python train.py --experts_per_token=2 --balance_bias=true --init_std_router=0.0261 --norm_eps=1e-05 --lr=0.0033
Below are experts of layer 4 (counted from 0) of a mixture-of-experts language model. Rows are named router (the router's row for the expert) and show model dimensions 0-127. Each number is 500 + 50 x the weight over its row's rms, rounded and kept within 0 to 999. Numbers have three digits each.
After each expert's rows: "gets" lists some tokens that make up at least twice as much of what it gets as of all text. This comes from a sample of Wikipedia text that the model never trained on. Tokens count by the router's weight.

# expert 20
router:440492475574551540575469481479453526492415488432502568498529484429501481511426486476509454477436513436446485461409394543437505536518499490659539540522531455530432573509435388447492439445469522439489465541478647360500482463405455480454475582518577481526473593476497543508448594500580493495552511534495521523542474484405485461487477500504455422424504485557532530513491505450473447503506
gets: "ing", " to", "al", "ion", " 1", "ions"

# expert 3
router:414483459581540492557432501428447528550442484439491570493556428400480489537427474521506462496457529394438478425385407543466495533523484490611545503505545438530482564494454428461444451483475490475480479564505621374528516454422448492478460619513610493513481597469502514509431611502578504509542534513471540518518464495430519445527455492452483437461506469501537535486512494440497434535518
gets: " a", " in", ".", " by", " at", " was"

# expert 9
router:454476488562553488588464528441460531585419497438495570469501454401472481535449464499513462468458510463440480428408385509427483514547464461660554505518534460536437544507457400463484481455470515445535469557503618395533495475416470490480485597504578484497479564485515521521419621450547514489574517487470541531529457504393538413498524484491457454474466445521523527495450486447518420525467
gets: ",", " (", " which", "'s", " was", " H"

# expert 32
router:422448503532508521510469531462475581563464447406503569480511421376533528563463469466550495491457575430446511432409388495475465524562465445666543534502522481530443549474471450462464418474483457411477444570478604419485501472446476515457444567530585498519460558481510540502402610461572553462545489530470523524487470499400499504534470507503445412490513465508537554487461466472481476493469
gets: "\n", "\"", ".", " K", "'", "1"

# expert 24
router:434514487575518524554436511450476549563450447452504557483533429419514467518436506484495473480468526428431479443403379521476507524525467474620551515491515475558459562495465403449440438465459524471488442552504649363503492478382471485473471591501574474505478591453498542485402618469572506501562514496454529556509476503423496478491491494477467437465510479548535559495486475444463422523485
gets: ",", " (", " |", "–", " The", " of"

# expert 28
router:463470530567549524533420509480475528539474483424478574471503451399484467518429508488517467474468539416444460481410373549426521535501466530624600532512573479544440580506457408474473457464473500480522486569488615366548460427379459489457456548489578470517471575452460520493451562510542521501589491507495505537531436510408483450535492466491456419463533444534517543479479460434506442533494
gets: "'s", " is", " was", ",", " that", "ed"

# expert 31
router:421480471561540508569435483437507540542413459423460551474561458402481527529438500487493470476457516445421495426412386553480515523492477499639540512497540460542425555497463419474444471443466525496492499559481653406510485466384474485471469597530578506509486578461492511536399577463546526492599520501484547520515507515389530459523475468484458465468505450537522576516447478464527461524485
gets: "s", "–", " of", "ings", "ors", "ies"

# expert 7
router:492522504576540531543447510438467521581425494437538571490501459431497509524431497486460487470461533434436492415404376500468491574506499493598514526474521466555456593466466423452453434494469501462547476539522633381487478491422450493502497585521602465466470568441462527493416618495548585522576548482476542558489483476408504484489478523497488414476525474539518553446476495470523395520442
gets: " as", " S", " from", " for", " Sh", " T"

# expert 6
router:437500485540536520532449500444455546553439470425493579502492440420487498566401477518502441491461503440452497448414374514460496557487484477623557526513528481548418555482430444439457449441482536483506466553507642380508468469387470495486452585521595502464475595462499550490453627475592491510566512538482533517497488519384490479513469484496453442480488476525530544477450521435489469512478
gets: ",", " |", ";", "al", " –", ":"

# expert 26
router:440484475582530496556438515455477536538427495452504588466547466420502465547415509501516467468468532412400506441424401547449500536508472476623544526517522465558467565493457434455482479468459490481521449562482642380526512490406466492465464558494598494510462613473492533498409610501599527486588511518474535541502458506433520448501467505506437442441478449541548563488477506457471429527503
gets: ")", ",", "),", " and", ".", " b"

# expert 1
router:537402515496446547514526493478552422524504445489516482440464501522497567486515530384411523499529492548499589527518463600557444548562513444544559441471413530573494494421398543532464461521514545396602601443579481485482425557485505571486470494539509427559558554486512537437496447421522454513507571480455566511524432492487539522562434545462505591470549516580445544482537466469408594534508
gets: "i", "in", "u", "en", "o", "ri"

# expert 21
router:472476488563575510558438467487454538589447451445489593467483455430491465538447503515501444467449530426423485451438385518471522527529488483606552503528559464572469531489412398447483447461488499495503465530484622354528517490402478483496483618538600487476458603483498540495427609500550508496556505523483569560508484474391531473486475490489452457424507475486545508514465506450484445552460
gets: " and", " was", " time", " In", " is", " years"

# expert 5
router:439441512572541494545448495440474535517447459436484572476526454412513495505442517499519498491453508438466509411395407567446491558538481470607529542507527462536433573456435445456441425487468497447492432527470625413519497499393466478467489629506590478524454577471455544497435619499574519509592526526472530526520460486382518454508473486478445431456499493514533551494500514429475465575493
gets: " a", " his", " the", "ly", "'s", " be"

# expert 10
router:445478488584532513564438517445452541546463468420485574477532441425499491521428488497509471478430522412411491425399403537469487533513484489610557537524523475533431561496448404460428421459482498478508473547489630386540484474418468466470457575499588494509484603474480552506388615486569534491561527510481546525515472507425527459487474478494446432452528460502521556499488488422504435526505
gets: " of", " |", " on", " In", " be", " E"

# expert 23
router:455472492570535525568454508460487522526429472430498602471523438421501498536439495489492460468447529450416520438396389526429520524547487484631527527524532492520466553494453412461471434474454475455512467587516618365518468499384455497472468597525573504503477576453494514499404622488582493498576521504486556536518459504395536463522497483493470423464528459506528560491485497482496437514471
gets: " |", ")", " in", " as", " $", ")."

# expert 39
router:489568475557524511556401464455511514559392437461544542590529498447474547459440458446499469486496541480475502395414410524491543549498536491602566531525523444603480588533460467442489463432449515476468410530478590397563495543387415472510510557520623507461475536439528557568453557517497523485519476510517560538536436543441539464469472508470429491445459461511585547473478465422503457522466
gets: "an", "a", "ay", "y", " of", " John"

# expert 14
router:430474507574542515549468537455454520547459487439506548509507485400484485511444506494495477481462531403409458440399411541434498558496456461619520514537530457584471586515436423444465435497461505459520484542493623370512474448421476509478472607499591496494489583455493539516416608516563546528579528517481564512525495487391522468489507465457447436439467429515520553500460506451492465537481
gets: " his", " for", " S", "'s", " and", " their"

# expert 8
router:429501518556526530566450485479474488548455512443498587499509450400513522574423503517518484461429523476423476423420412490430475530540477473662494545511519475549455569499448408460502446454468517460503461535466586377485510496361458481467479602517629518475466567455515515502442629495526514507563520554472553572571483487423501457470483487485464433474498468538544555507479500465476459518459
gets: "-", ".", " by", "ed", "s", " with"